config = dict(
    n_layer=9,
    d_model=192,
    d_shared_expert=0,
    activation='relu',
    moe_layers=[1, 2, 3, 4, 5, 6, 7, 8],
    balance_bias=False,
    init_std_router=0.00921,
    n_head=6,
    head_dim=32,
    vocab_size=2048,
    norm_eps=1e-06,
    positions='rope',
    attn_scale=0.177,
    init_std_o=0.00732,
    final_lr_fraction=0.0,
)
Below are experts of layer 3 (counted from 0) of a mixture-of-experts language model. Rows are named router (the router's row for the expert) and show model dimensions 0-191. Each number is 128 + 32 x the weight over its row's rms, rounded and kept within 0 to 255.
Before each expert's rows: "comes after" lists some tokens at least twice as common just before its tokens as in all text. This comes from a sample of Wikipedia text that the model never trained on. Tokens count by the router's weight.

# expert 30
comes after: "\n", ",", " is", " was", " as", " at"
router [113 181 127 132 136 150 156 106 152  81  10 144 136 128 121  68 132  69  96 139  73 145 199 136  63 109 146 160 133 104 166 101  99 190 162 157 171  80 110 101 116 125 147 136 158  82 131 177 124 108 104 152 151 166 136 148 134 117 119 135 126 113 119  95  90 105 128  71 155  88 155  94 136 110 150 143 166 121  88 157  99 130 162 125 113 111 123  73 142 105 152 187  89  93 112 122 115 131 167 126  99  90  80 111 145  42 154 119 133 160  93 104 175 128 102 129  72 113 128  92 132  95 140 134 173 145 131 185 112 112 167  92 164 125 203 117 134 153 158 171 120 145 133 126 171 111 118 126 124  97 204 138 130  90 108 143  91 105 121  80  40 141 119 139 122  77 131  79 131  97 133  99  79 120 120  92  92 120 123  60  90 120 148 101 181 144  83 156  83 126 147 104]

# expert 1
comes after: " U", " E", " Al", " S", " P", " I"
router [145 135 210  76 163 133 163 157 102  93 107 155 176  70  85 128 107  87 126 116 110 195 136 142 161 120 142 104  46 140 121 145 113 198 140 126 127 101 123 190 144 188 157 119 140 115 109 103  99 202  69 132  72 178 115  51 123 152 159 114 129 134 113 103 130 132 110 174 125  72 133 113 109 133 154 143 117 183 125 143 176  99 136 133 169  94  89  91 135 120 142 114 140 129 144 114  84 110  98 107 113  90  76 129 102 100  89 110 127 190 121  92 135 127 118 137 119 146 110 114 136 107 124  94 170 146 135 140 154  79 126 141  47  59 174 149  59  97 143 143 151 139 130 196 142 123 138 119  98  97 190 109 112 119 100 165 130 115 103 173 113 133 156 125 146  82  98 171  77 115 161 102 140 117 144 122 144 117 183  79 117  98 127 111 128 164  31 122 134 197 127 127]

# expert 2
comes after: " ", " in", ")", " In", " di", " ="
router [119 124  96 151 114 192 142  82 152  99  87 111 157 118 149  60 102 117 103 133 139 150 171 136  99 128 168  85 114 154 170 115 145 156 130 184 148 111  78  93 138 154 122 125 138 119 115 182 152 145  96 158 116 139 158 128 192 118 131  87 124 123 112  78 209 147 125 165 129 141 100  92 127 165 128 136  74  52  97 113 141 135  82 175 103 108 128 103 126  82 148 158 144 122 111 141 124 142 132 146 121 166  91 110 113  66 137 124 164 167  54  96 193  54 158 128 119 188 197 125  59  87 140 116 138 150 145 120 186 112 119 145 188 103 129 123  95 166 149 132 120 162 167 158 153 136 138 198  91 133 191 115  91 118 148 168 102  55 137 104 108 126 132  87 124 110 103  72  72 103 130 150 155 152  97 104 164 102 125  83 145 187 120 134 149 139  77 164  83 111 175 122]

# expert 22
comes after: "o", "ro", "lo", "e", "ri", "re"
router [146 147 100 135 130 139 137 119 123 145  98 115 142 147 104 132 104 128 139 142 178 102 131 154 116 101 123 152 147 109 184 112  84 136 104 105  90  91 185 142 137 154 134 135 211 129 145  93  89  87  86  99  64 183 154 153 190 117 162  91 121 128 130 123 101 106 181 103 126 143 138  80  69 110 184 188 132 111  93 189  91 138 165 137  96 119 151 128 195  96 217 141 113 158 115 116 137 138 189 110 121 160 114 123  70  55 136 128 103 114 139 124 176 127 145 141 163 105 173 132  98 150 127 111 106 149 145 126 147 140 183  84 159 156 130  75 111 137 170 147 127 161 136  91 164  93 128 109  76  98 175  96  88 114  98 155 136 118 158 103  85 180 131 113 146 149 106  59 141 126 143 105 150 174  97  60 194 151  54 140 137 155 158  95 154 180  89 119 115 175 104  66]

# expert 15
comes after: ",", " the", " of", " I", ":", " in"
router [158  98 117 113 144 162 199 154 174 141 139 140 141 123 149 101 130 137 107 140 170 162 166 108 119 114 137  94  74 103 159 116 118 149  97 153  80  95 133 187 101 173 147 142 164 104 126 112 157 143  46 118  87 164 157  74 149 155 188 148 113 138 119  69 122 109 145 113 121 106 159 123 101 104 188 125 121  85 124 102 109 162 120 186 126  99  98  86 157 116 195 129 123 152 102  70 127 150 120  97 130 109 119 116  98  70 103 111 194 123 139  98 144 159 132 107 121 132 137 141 114  87 122  71 168 138 124 112 163 136 119 121  66 106  98  77  72 157 128 122 136 140 114 123 174 141 117 150 146 125 158  99  77 143 135 112 141  84 156 175 149 131 140  84  54 113 103 123  82 117  37 132 153 106 162 112 147 167 123  59 166 147 123 149  98 220  49 111  98 195  78  86]

# expert 20
comes after: " ", "-", " con", " re", " (", "=="
router [132 153  86 149 128 142 108 113  37  83 104 154 155 111 134 103 130  87 104 134 143 200  98  73  91 110 184 127 119 159  88 169 137 125 128 159 117  88  95 142  94 131 182 136 105 117  85 149 111 116 124  99 190 171  58 132  64 129 165 104 103 164 145 131 114 101 173 106  98  90 133  97 137 101 101 132  78 124 110  72 122 103 128 148  78 149 121 165 115 105 149 103 131 129 162 175 142 111 138 132 138 124  86  63 152 103 101 112 174 194 103  96 172  86  74  55 141 158 138  88  93  81 104 138 156 162 118 138 183 155 147 122 157  89 162 143  68 120  77 114 129 119 166 128 143  63 148 197 117 105 177 105 115 150 151 154 157  44 152  77 126 176 142 114 114 147 140 160  82 120 114 121 135 121 159  78 115 177 129  89 154 172 125 144 133 150 128 187  90 124 128 120]

# expert 7
comes after: " 19", ".", " ", ":", "°", ","
router [155 123 186 140 123 195 149 163 138 161 123 144 109  98  81  73 164 111 130 116 136 124 152 142 119 114 179 125  72 127 199 100 109 106  75 107 111  98 118 184 107 140 169 159 132 121  99  99  99  79  99 182 166 141 165 109 130  96 169 121  99 170 113 113 172 110 169 103 146 143 150 124 118  77 172 116 137  73 166 130 143 119 147 191 107  39 121  88 163 119 182 115 147 140 139  76 113 152 145 138 119  78 154 117 133 109  94 118 156 136 136 143 137 121 121 172 146 138 154  77  73 103 137  92 156 189 106 104 136 110 171 146  97 121  69  99  80 147 110 139 184 159 100 119 177 130 175 138 133 104 130  68 137  77  82 121 101  97 138  88  96 172 176  76  79 140  93  90  87 123 119 118 171  96 146 118 149 144 132 101 137 170 121  99  84 168  87 185 144 196 100  72]

# expert 29
comes after: " |", "-", "|", ":", " S", "."
router [167 188 201 129 153 153 184 133 109 115  97 144 169 110  75 112 123  87 135 127 160 142 124 143  94 111  87  60  85 125 113 117 125 204 115 124 128 145 149 199  64 137 120 137 125 136 109 173 116 160 154 166 107 146 145  60 175 157 171  97 105 195 123 113 156 112 139  89 148  57 197 109 127 131 132 109 101 175 155 123 126  83 119 142 149  97  74 110 102 123 186  98 115 144 151  76 127 136 107 116 116  80 103 103 163 137 135 123 185 118 128 118 128 144 131 149 167 137 134 154 117 108 145 107 157 143 110 134 128 121 185 158  75 115 115  94  56 106 144 142 167 130 122  79 158 135 143 132 111 117 155  73 116 149 158 133 116 102 153 168 134 181 137  97  66  47 145 138  49  75 106 108 129 116  95  92 109 187 115 122 162 123 121 112 160 132  41  84 133 180 147 103]

# expert 31
comes after: "\n", " |", ".", "-", "==", ";"
router [ 97 130 170 151 123 167 158 113 159 113 131 173 150 160 139 128 137  95 140 130 116 163 152 139 125 132 107  77 111 126 172  86 141 153 124 125 148 106  84 140 113 134  71 172  46 129 119 108 116 152 109 121 157 126 136 119  95 109 136 139  89 192 142 168  81 123 172 131 105 102 142 128 133 131 132 147  85 182 142 146 166 169  92 169 131 110 144  99 129 118 192  95 140  53 150  59  66 153 107 137 121 135 124  91 166 105 120 112 208 173 120  85 150 145  73 143 128 211  59 171 128  60 153  95 198 145 108 156 136 129 142 120  70  94 104 117 115 100 141 161 168 148 124 156 137 132 162 122 119 114 144 141 125 135 147 152  55 101 129  66 127 124 184  85  49 111 100 117  57 120 110 120 137 100 133  84 149 151 124 112 153 212 129 125 125 179 100 168  57 136 125 131]

# expert 19
comes after: " the", " ", " The", " re", " a", " high"
router [160 150 191 118  39 147 220 126 119 104 104 141 137 122 135 157 131  88 140 136 152  92 164 127  87 124 105  89 137 163 177 122 107 122 158 133 148 177  74 166 141 157  58 183 152 126 133 118 200 155 178  62 164 132 118 144 101 144 141  68  84  90 143 143 113 129 165 176 101 158 156 110 133 146 184 114 120 123  99 116 160 136  84 165 157  74 138 121 146 106 141 132 110 179 104  70 166  91 139  98 107 124  47 110 111  97  91 161 191 175 103 128 144  95 126 102 116 122  98 120  92  67 118 123 147 185 107 141 133 129 108 140 141 109 142 142 120  85 164  99 127 153 156 126 149 118 151 109 114  93 136 126  81  82 158 136 101  80 126 110 160 153 176 106 104  84  63 156 132  90 113 105 147  59 154 171 180 171 119 143  98 198 149 166 144 127 126 160  98 130  97 141]

# expert 11
comes after: "\n", " 0", " 1", ")", "%", "ur"
router [118  99 112 116  55 123 123 113 156  82  59 109 105 113 110 115 120 120  95 148 143 158 152 125 111  96 136 151 114 174 118 120 109 168 145 119 131 116  59 138 111 127 130 139  95 130 145 207 124  56  38 106 103 169 175 127 148 129 120  55  84 106 126  66  82 113 197 123 103 142 106 105 122  92 186 109 112  47 138 138 131  94 171 165 141 117 143 162 144 134 151 193 112 110 141 136 143 151 151 123 130 186 124  82 135  81 133 132 123 139 150 146 143 106  81 129 158 124 112 121  89  85 130 134 158 159 113 165 163 119 180 177 121 132 141  90 105 138 120 127 105 147 138  95 151 125 157  70 140 153  73  79 129 141  80  61 106 110 143  89  26 119 150 125 104 158 103  88 127 159 121 106  84  88  68  97 153 131  96  99 169 120 114 143 195 131 143 103 139 160 126  48]

# expert 23
comes after: " |", ".", "\n", "==", "===", ")"
router [130 170 108  67 110 136 127 111 163 113  70 155 178 119  84 113  75  91 143 160 158 116 148 145  48 131 147 121  67  98 176 108 140 114  96 122 145 108  72  88 138 155 123 118 129 117 132 102 110 119  90 170  81 167 168 134 130  84 164  87 148 130 128  83 110  60 146  98  86 159 147  75 119  80 140 148  74  79 123  92 161 106 152 133  69 141 111 125 187 138 158 122 122 111 131 114  83 130 125 137 109 125  75 118 161  44 177 101 187 101 108 107 179 106 153  76 183 129 130 103  97  93  98 152 153 173 128 141 145 197 130 124 138 162 136  63 126 129 155 169 177 110 106  83 143  97 123 125 116 104  85 124  85 115  86 116 127  79 127  77  75 199 179 105 118  99  94 102 132  67  82 110 142 159 166  92 127 129 123 104 116 135  90 153 186 133 122 122 150 148 101 129]

# expert 14
comes after: " ", "-", " |", " (", " c", " 0"
router [ 94 143 165 141 160 154 134  71  80  87 138 146 156 112  92 143  99  99  72 128 113 178 142  82 144 140 102 115 112 167 114  86 129  93 131 180 151 121  74 165 127 168 116 152 131 122 100 168 144  95 158  80 148 141 116 162  65 128 154  79 120 141 141 163  93  95 153  92  69 113 156  93 153 145 134 145 101 146 118  99 176  93 111 142 102 140 100 126 109 102 122 110  78 113 165 155 146 108 154 181 125 102  55  50 114 113 152  86 179 125 149 128 140 140 142 139 214 130  89 108 123 126 128 134 206 166 118 195 126 171 116 142  92 110 170 203 132 155 145 102 129  72 174 114 178 112 202 138  89  78 127 119 126 168 175 182 132 116 127  73 127 168 170 120 132 151 128 155  80  69 135 116 132 125 113  52  87 166 186  90 150 134 129 120 162 146 110 140  91 131 127 139]

# expert 26
comes after: "ed", "s", "ing", "ation", "ated", "es"
router [198 135  92  96 120 136 142 119 134 104 111  94 146 103  96  79  77 105 144 110 188 100 161 101 116 122 151 148 112  72 227 127 167 103  95 169 127 102 168  70 114 119 111 121 177 114  90 180 111 126 117  88 136 152 136  95 178 104 168  76 145 118 130 138 145  88 173 118 146 130 142  71  76 134 165 184  31 183 132 140 103 118 134 169  95 111 100 164 170 127 178 106 107 162 124 111 101 134 185 136  99 171 101 105 124  52 156 114  97 112 156 110 147  96 134  94 142 123 173  73 122  99 106 137 146 160 135 132 158 181 141 151 131 131 152 100  93  95  94 147 147 147 163  97 147 112 146 113 114  93  72 105 103 154 144 181  80  47 113  57  76 166 141  85 160 120  82 152 136  91 121 106 173 127 116  99 167 142 160 107 109 160  89 131 159 125 114 158 123 120 138 112]

# expert 4
comes after: " 19", "–", "|", ".", "20", " 18"
router [121 142 148 106 177 151 154 127 162 113 104 151 121 130 120 160 124  89 106  91 153 105 223 125 106  94 125  93 110 159 175 102  98 146 146 119 153 120  58 154 133 144 128 138 131 112 129 149 100  92 153  77  82 145  94 154 104  95 173  60 112 140 220 154 133 103 179 110 108 118 137 120 140 128 181 154 117 144 100 165 137 120 131 116 108 114 107 178 163 142 144 108  98  56 135 100  96 124 152 141 136 130 143 101 101  64 153  99 175 172 111 124 160  98  96 126 169 136 117  89 129 126 117 124 165 148 128 166 124 185 173  96 129 124 143  67 104 149 190 146 169 116 115 128 136 136 137 153 159 116 145  86 125 143  68 113  56  95 171  39 103 165 188 143  93 132  80  66  72 114  88  91 106 168 144  76 112 153  72 126 107  67 113 162 138 149 121 176 105 157  82  78]

# expert 5
comes after: "'", " of", " in", ",", " with", " to"
router [141 160 119  90  75 128 131  89 138 136  96 166 153 110 117  89  87 102 161 141 120 130 154 137 115 119 124 129 100  99 212 147 139 165 118 131 163  44  85 124  90 125 131 122 184 117 101 134 122 113 123  70 157 182 167 171 119 118 144  93 157 112 141 120 150  67 137  96 116  77 138 108 146 139 107 162  99 123 117 104 111 125 107 118 128 136 107 147 125 144 144 178 109 130 117 113  90 116 160 136 101 150  13 116 141  58 131 116 196 137 143  97 151  89 145  74 190 132 119 105 100  91 111 139 137 151 116 170  99 225 146 113 143 142 169 139 132 123 157 167 144 202 128 149 191 144 162 105  76  82 119 121  71 100 169 152  94  62 128  72  43 151 122  93 128 102 110 164 128 115  86  96 140 102 133 142 132 130 139 125 110 181  93 169 182 107 116 127 154 185  81 119]

# expert 8
comes after: " ", " B", " C", " V", " F", " \""
router [176 161 213 113 123 149 192 121 145 126 107 136 134 104 125  84 126  97  67 107 169 175 143 113 100 109 126  60  85 108  83 100  51 137  68 157 135 146 145 121 103 147 106 185  99 122 113 130 137 165 148 146 149 127 126  80 143 139 159  80 118 191 153  95 180 135 172 135 103  86 169 113 126 114 160  99  89 168 125 117 129 104 152 175 137  93 110  60 115 115 149 100 129 149 178 113 110 111  82 141  99  83 107  70 170 129 127 123 173 185  91 117 152  88  80 124 116 109 123 145 116  76 110  79 148 141 119 126 152 135 146 182  72  98 175  88  72 143 134 149 157 181 145 142 141 136 117 152 104  93 145  85 117 101 132 157 146  96 134 180 159 159 155  78  53  68  96 182  60 104  98 122 161 105 160 144 149 173 125 168 143 140 143 102  96 139  83 110 121 152 106 139]

# expert 28
comes after: " ", " to", " the", " T", " p", " ex"
router [145 139 103 123 125 129 166 117  74 121 138 129 190  55 149 113 110 111  57 120 108 136 134 123  76 105 102  48 102 172 158 166  97 117 157 162 118  95 106 203 109 147 137 133 168 106 104 136 162 182 118  91 130 180 128 148  82 166 155  93 135 200 138 120 159  85 172 153 104  68 139  96 156 129  98 151  99  92 107 104 127 145 131 139 139 149  82 120 130 111 141 158 114 145 156 183 124 124 176 144 116 100  57 106 167 151  54  41 182 185  94 110 100 170 105  75 151 164  73 142  95  95 154 112 132 167 100 138 129 139 143 128  99 105 168 141  62 152 138 140 149 107 159 158 153 126 137 183 124 111 222 111  70 161 133 138 125  88 132 148 184 151 175 117 102 144 126 143  94 109 146 116 171 114 141 129 123 153 123 144 151 166 147 134 139 152 103 116  88 170 160 163]

# expert 24
comes after: " the", "|", "-", " The", ":", " in"
router [152 112 164 138 132 154 115 101 118 148 119 186 186 115 115 145 158 141 143 141 195 133 123 145  85  97 157  99 120  94 139 134  75 129  79 116 113  86 142 160  88 174 121 129 160 120 155 103 123 182 113 164 110 193 143 125 123 158 187  89 132 156 117  98 107 116 154 135  91  92 187  98 115  80 169 131 109 158 127  74 155 129 134 149  77  84 100  63 159 135 180 118 149 127 146 108 141 110 132 135 124 163 107 103 145 104  97 138 187 153 105 141 139  99 113 105 151 164  89 121  95  85 129  94 146 158 103  99 189 205 166 131 121 160 149  43  78 113  78 115 138 142 104 109 164 126 120 121 129 124 143  67 101 125  47 118  72 126 191 195 142 167 147 105  57 160  94 122  59 106  89 126 165 116 131 130 120 147  47 117 176 152 160 106 107 133  89 121 118 160  71 115]